python train.py --n_experts=40 --d_expert=192 --d_shared_expert=0 --activation="clamped_swiglu" --moe_layers=[0, 2, 4, 6, 8] --normalize_top_k=true --balance_loss=0.000437 --balance_bias=true --lr_router=0.000383 --tie_embeddings=false --optimizer="muon_variant" --lr=0.0164 --dataset="wikipedia_en"
Below are experts of layer 4 (counted from 0) of a mixture-of-experts language model. Rows are named router (the router's row for the expert), gate (a neuron's input weights, with its number), up (a neuron's input weights, with its number) and show model dimensions 192-255. Each number is 500 + 50 x the weight over its row's rms, rounded and kept within 0 to 999. Numbers have three digits each.
After each expert's rows: "mostly gets" lists some tokens that are sent to it at least half of the time. This comes from a sample of Wikipedia text that the model never trained on.

# expert 1
router:485506516591385451485486467501477505515520512479449440517432481476509474443475462473544506576529507432612527486476529482471461625518617473586476519485434539490537493459510513593488548489498553
gate0:508455463458557562495448459362584492507444535430545456479509546520499538564514458518540481485455563561518480480541532492474487542535529456614492475467526495488483531489546492474518542476459533
up0:624501490522526491485524393449429529541487486466417549466523548455489418437516540470473477422522451498531488482553459465482502484581602493559530534568511551497508490513522435527509601583576397
gate1:493505626485438475599466488509425507454505529465493442513537467521480459543507519441507529452548455463453461512455494584485495432438596494548491527490500521463464517530479588571462532506463510
up1:571510581566443485533507580470362477494592526432505492506451536376511444478398492467590515426508598523505475547461485503477421489489464504461480639597477570460437474530483518491485498503537405
gate2:493463475510448476437479456557574517559519512500496442501477473537458558583472481439597438524516439470567514594457518465495526509532572460549512507547512506481606504506496489475454496486541483
up2:475598558540494518520491412466494577487464510473552544496515489458513442560483404553485562440530518478609525589444461545501432526555449479594510489434438450505539454521512481510548586428495539
mostly gets: " and", " &", " or", " for", " against", " during"

# expert 39
router:344518533576589410390522472451448454630496593496525521469470511543546477514536457522461494569542435524466504525471486492470439493415495655576482522488599473539505593472522555601474495519489501
gate0:411566497487522499500477531511518417511430456495488464472514516495534503435485469491515489503552487468468485430573445455546404478473457390621527509514576540476517501498487493581497502471439552
up0:486456520473455480469569408478582425457462513519512442525508535566488594489442505519523542464454508533405511443511435512578370523552552452549511452494449508427489622519468465488539471605465589
gate1:557595490514460510484547495468471524435545490473530524474554463508468472435581435547592473444610470478500468531519515474577421448507467504507481494509549435483510523568510588503545460573489367
up1:488475481604483473381491540522502454459571562566466490470482467554421454509508416473601412606659424503617558519391527464449436525521521521527552447515495445492510498478394518502509400504521581
gate2:545489560620484430383484552552478455576539531450484500458512543501488461454605452486532425447547375556584531548546591537517506548551528618501489479483376394509500536479477509495594434483490527
up2:484467489519527403444492539599496479478498517614541489370395448461459502471463505470474452463543517459463528532522445592441564438611553628537487442551464430433464538475482466535553462491441506
mostly gets: " National", " New", " ass", " British", " exp", " acc"

# expert 17
router:409507527527433448422465494415522508491473523465457513522519465461583483583438466503517468490572447516491491587468483470490465529439610604509503457529543489499555549534543528535659497487513379
gate0:451514569439531475531467474492479589470428471499553511449482449400558381473515408376456476522516534447499614522508509546403561471315501545489438473585550480571374541483520468488520565534465492
up0:524474534518435301544651541460482516449529515511442439486429528470466580485475446512522494536661413502520497518436581483476551571505538519428481428557573592572541599385531501518571485522474517
gate1:544498602496524464417537457634513496428544512455504487504546553464522431494512521441447443549467602602475459564448497582454498525570448564564393482537544470498609515541519454451522495507622436
up1:566517561532337498493458532491499518498535486526500487548452496472527491429502467550585528512588420491498477515504516519619440533459612493498423563558530484506596431555434552531429591463597474
gate2:532549494513473403445415566581455525609520477418487555479488524378482461575528416500499545480532523480502500477482531462534559503494546483492527480472486422534601433496502592463552511494553506
up2:514459506410405578471495476454528499499464502453467477486455506478512467523444602606458530576557511491465612518434524439522534476474542472467522512500503448512570476541530475468499505501561464
mostly gets: " University", " School", " government", " World", " League", " State"

# expert 30
router:485385504499448412521466511543550507485431544579437445377558500502515480529377524615466424546591503531545499517419509512471504519450444516499502560491437560461529529522544547476531575472578503
gate0:403487516505539455447502509458540550575533514446516507533495479554479505630564561521530478503523454481538453605470547544433530536508546589479480471480447536445537595521423500502460484473562480
up0:574504509472431523521464559527487494391452539581456524533486458418481536438403428471441552515537536479512530422531547430433495440441489510503493486470624529489477486572522453598531490563542446
gate1:511455520480363469583587433597492518568409534588514455477530535500502446490427493544555452496499395476608478444531492537522506458469431483495483530466445476505527504452472459480524522497400570
up1:434489489397494565412546556512445405490452488476577496452472463518492480500459562423577459492461463543435448511515522473515435598512432560557536536457573547479530463486479434531547538448522482
gate2:630487513486543555430574447478551557530465427480456581478499425442499556501513496485431498487508448554567504439516584494514435474481435505480495499551576477549542550454511498496425500570586430
up2:501501525543406574478554434517527488495455483478400512504438420438455637471426475581442417496497535473609497477464512502545472505433427551517574526497474495564552463466415506513519475517521402
mostly gets: "an", "i", "n", "ne", "l", "ian"

# expert 31
router:425509511512381451484456520492514474589516528530490512460421477503518569465492539436523466615574492512559478493535471522480518568496564472490472472471444535523540530466518503514489592502476525
gate0:472495524513454508576478489492474491557483518542466506452440551452466544458498581498527427424537498502440533439476459522475512440520466541542471404623542576518445549394513438594480450512508534
up0:497443484522483540391501466527586497587514506515382532502562479522353631613383559404534472499534464511492527557574526490488522431522595526523498466556533534515528459520458489498501461511512477
gate1:562510520564510515444482519418462434529445490528543515421534511478513511430489546504564534578567503496470478500459489573433445450430568456513458602475440473587432601452553459427477448478490426
up1:549495421467443506398483533487455513511521593465522483435485467539456562514576479466437494452564470549502575454525492617496501373545500495519488521443450555540543512526543479468463474452533458
gate2:428558534404417469400417387475466556442533464505501471474586541478544474472413514523448452607536478472551442512549459506525513520465479487488511416462502488490468474509557488524523501481591546
up2:413468488443533514518459439423514495485622486587530540444484500416494513499459515447524512508542486453533474486490485506464523540529506425461515472504503494492481462489480484556571555510419562
mostly gets: " for", " to", " with", " on", " from", " in"

# expert 27
router:426497485459512484506593437445477543591456480550566573456402434450440542531532502472464544544515508493589416516487429557499473601470586486456462524484392476508547532522588532471438595529508506
gate0:461472543439470450520441505540444492539467531465450518473445408520575477497452469492526516584453477507477574491508516497551489538521560506471439532645420508509559594555544510516498459464557472
up0:385528577469554563445478493565559592509574478504492450522572452447474551516520586484464528442535444515481521540492466571461456489401460509461473460496409508436423545539525463528643513507487585
gate1:496520450529449481436541508509446503501514559579430525446481494525529621555516465462521421418594530418481487431474506473539485556559542449418529483546437472555487555501497468490481429607444492
up1:539498542415481391529483395401481493498550485547506521465557548496322543503542529477529442529498514422511503425517560594474495490505510500496509480543508449516483564467515516470514510474494456
gate2:640503556420484560559571520517580488496487481489580581466532468426528492530392500505563546508481505534564431514476442467547539509569589462541607662507437423564570462480454495523448565522560415
up2:495474522491532488480541395525483545513510482568547487436547511412530458512539528524475513489526483546564458516525496590532530474494398493433476388546530499528462487580445494527497515505492520
mostly gets: " would", " that", " where", " could", " announced", " said"

# expert 23
router:521481528570465423472457603386448473514539461461506521429541471417517484510448471512473467523670494492495522558407491476464450483429559554451503479507536514464531635433527503501448467458557511
gate0:519395464455488536470565534485530478470414522588484444520490458447507414464497475471441439423523467494574544516540644471326470527510476564516529475525498556552461548490473593483469446488543540
up0:498484514565494477501548440523511524553509532516585538526567453471595458510507510380496424575440454425551425501629483512473525486594553591487490484550448492512474533525514500526549505485479475
gate1:522537487476541461499571482409415475559478529461492532443554536559550409387504534416525409437549541446507484505431463481510567524467531554525485493556451471511554548564447396608502490569567541
up1:529473504561532543492561506394551554482498424584529501560535474511384517505496458576535407572580564404518504497480509357605552481519479622500597508543530522512528506507467497463414571430404519
gate2:504541582584503443430454534423429524484498555549510468444559409483525492518363593458421464568503527499657413471483496512530464557517615557507463515525523425572529393406489436615395392405572502
up2:434490566539467456517468458468470475530466505451493475422427496568559562480411476575467459491544546501539559406504449458501456492521483462431540554520558400585566547448525489431457510446540572
mostly gets: "ions", "ation", "ness", " species", "ations", "ion"

# expert 33
router:517504585557474514497458561497408498521473497517456473462517460485450574495543480507463515409453483496549463542441465503359504571495475573460420547588468503500466499519536516513524473463466488
gate0:467499454497561430440490449448427463565581554464495504479561469516536478442444529479442437435484519524467479470495552537421542408472604579534450449478535510495473491511510452536543515442502524
up0:509458549497420574458465557506450492548543569510500522586526392561462545559459538630475567559492438463461455489455592389546523499496496496440525540427483547474448473553478543602585500471591505
gate1:510424568428471545512499464519458479457479571485453547462498440520520512569503445424527527481508538364504508516400504463442496587403433487478505469497481477462530497401503444490529537527577484
up1:536498536538426559512426525477512512601470539453495497518490535531479454554436425470512476590489528487492502602445461513494561439363544426539417493473536593468591434563558527634557546509532488
gate2:378538470436449526651582565495532586591426578505533500509475499489520516468439466499512532433460553447454554515511532471440465558537545527487548457497519558511542500496530485483418482480448479
up2:467485470490472542496507473478432467464424433591519539463544488454492527515406471480519525558458465500453475516426400524467602568550430573620526477615472525487605502474465583526486599439460440
mostly gets: " =", "]", " However", ")", "\"", " however"

# expert 7
router:465478493583445589522451559560496501526453452516573497503534442506527511554466413525454456492533486513583499566482516509442522605520474519522457565526386486424491633501572590436457563599431512
gate0:506499551495469428410577414461635487497411542523464497564560472482422530552542489483482469497515464567529565508466476586436589545509561536527451543504480485605587404517462499463543560567426491
up0:483515471523565434553583535528420453467432419472431466523480568526629476434477447536439552469541543454534452587540466449478502497447608478548517503523448504488353488450490370516520548437516547
gate1:555371500535590565489540464552496472553565492586516404477516421376529497529412470445443580531453522489433495530462435484473502438491517473427524512548433445440632508415506446460508527434502552
up1:473576495552558477516518547548494573604438534503555464508536470372464516444454424512461547517441482503492419433535536451555529501479525504484564463536565513394428530552527500469500479517533537
gate2:467477546522465573564467461493536495458490463537497649572545546507518468485513577540587518495436567550440494554469504529511472560611544476513553563473547496408486576431451547511461385474467544
up2:463539561387491566450501513496536463609470496540402550455537479439513496542453486479528507550505483468474517517531466484537524524525480420493579565522499454433585503590556517489494548596551456
mostly gets: "}", "]", " USA", " US", "\"", "!"

# expert 20
router:489466475430448564493522512540410564483363500496529544507463484550487538488444430529484550526491508497551365570480490483490477396519421472483474604501482611446588478500454471499569430505622469
gate0:476523512489508406489526521402430475522407546518425476489401498523509492501500425516502574472469443537568453476539513530487393468463422391510385613461578552439428506464483434448536473560504516
up0:484554580545454491496471456564551441524368642528535552452541473489501552432508470471577480433495455488564453470414535456517495554429543533462453579645512462591487448573501543526444457451527533
gate1:475464626509465447525567425451557497514433467487418520466428501550515521504513572496470524496481554534536497573491515496467460574559513553532483490470499550484465475512529505452488439579601445
up1:488498578535472522471511465528511460437534485528492442521470538531508509452387485559510478528495524512529417492520551531416412363462549583482481447543495520567496492454629456511505506526505519
gate2:534475574542461569495490524505464572495541541547565498452506460503479488580513442502478517656489558494580470521452514474468547553480490574515466507402541511455541494503469487521525446452570525
up2:449566573524408601491512492477497447529524440513440495521411605513497545474600510649461462514516542559602497491487411444544404518415497465466554492490436491500509483501508505449512490484556467
mostly gets: " North", " First", " South", " third", " f", " Second"

# expert 4
router:476469515493562476475559516504485505480492585479372481454419469520465495486534512599436513554402484555471522523523492521513490475520456538562489489506540420462501452492519526544589528548505530
gate0:450552489504502486524497523573440512450517457518510450522570432465493524410556414619532419409400503538486478509558578473510497511436413451473502437507493414444509557534586496469501505568526507
up0:512404460574573441507516486540484490526614557546564469497412572408471473525487457486543527519473479484490514521508483484432514427454399523513511452499529489555556497480555490473555484543400544
gate1:424415526550508526400539454529552594435497453541476540407558584567485458430449510527441483608571462585547440512543509488631567440504518543445501597462534540461518557495519487496483427541509474
up1:441500442424482505493610538491471496482611484481582447545448542538551564441470493501546552529430514503446551546549515369450492511397509455500473558428434647419484496522543493546506610460520489
gate2:494466489592437493468528559403473497466459485434455571491551544523599518556427482541522508470536597572491385519468592486505526442482403504536505505494503531557481534526449510510460589544536552
up2:487519448454562536472507522577549484472495490481454516506532490449477500549465515468590576467559453461536503532518503593388525458438550472414494463549543435523537543548533475504511390510541561
mostly gets: " Ed", " Tom", " Robert", " Don", " Har", " Dan"

# expert 35
router:526451491500602482480457502549429554496471556493433526514463506414531550534518468584464481547546449491499566500563497553534544565414499530534487517632528540435460537397514539486490559523533438
gate0:562482578587505474499525471492449502471512532452524503507552405594506485644440564481385503499644468462467485473545553447433489527477443611561466466582598520460525561482681375460557391527548396
up0:595490500445606501517508502395594532464508477481540514488615437463445482461463460500584520523551525522495444484557479484485525457448532535557493490565536439487470524432622495560458482457509451
gate1:528546487390461467506506549516449518545385515591446568515522523511539556570540538469531481460457410432495514406444471475510524463431422537523497586513531462537476447510454440486504529574554449
up1:506539511418431527502528524483554508493383498556467590576479509470514489573524539434485458490457430593486491417460462559473539539466403483597604538550542516444476541546481418453545478684497548
gate2:597516539562496516526559554530561462423456455462522495500442499509579488437408463579537471510473551540497436470437300462474513483496512595412523463519552531506469429497540600491606496450466471
up2:517587618409494479462597499480555382505347549521464585557393518469530483481397499576601486490444489483498445442554493429460478495490391514531496486532562608526573529457536486516428543443437531
mostly gets: ",", " February", " –", " June", " January", " December"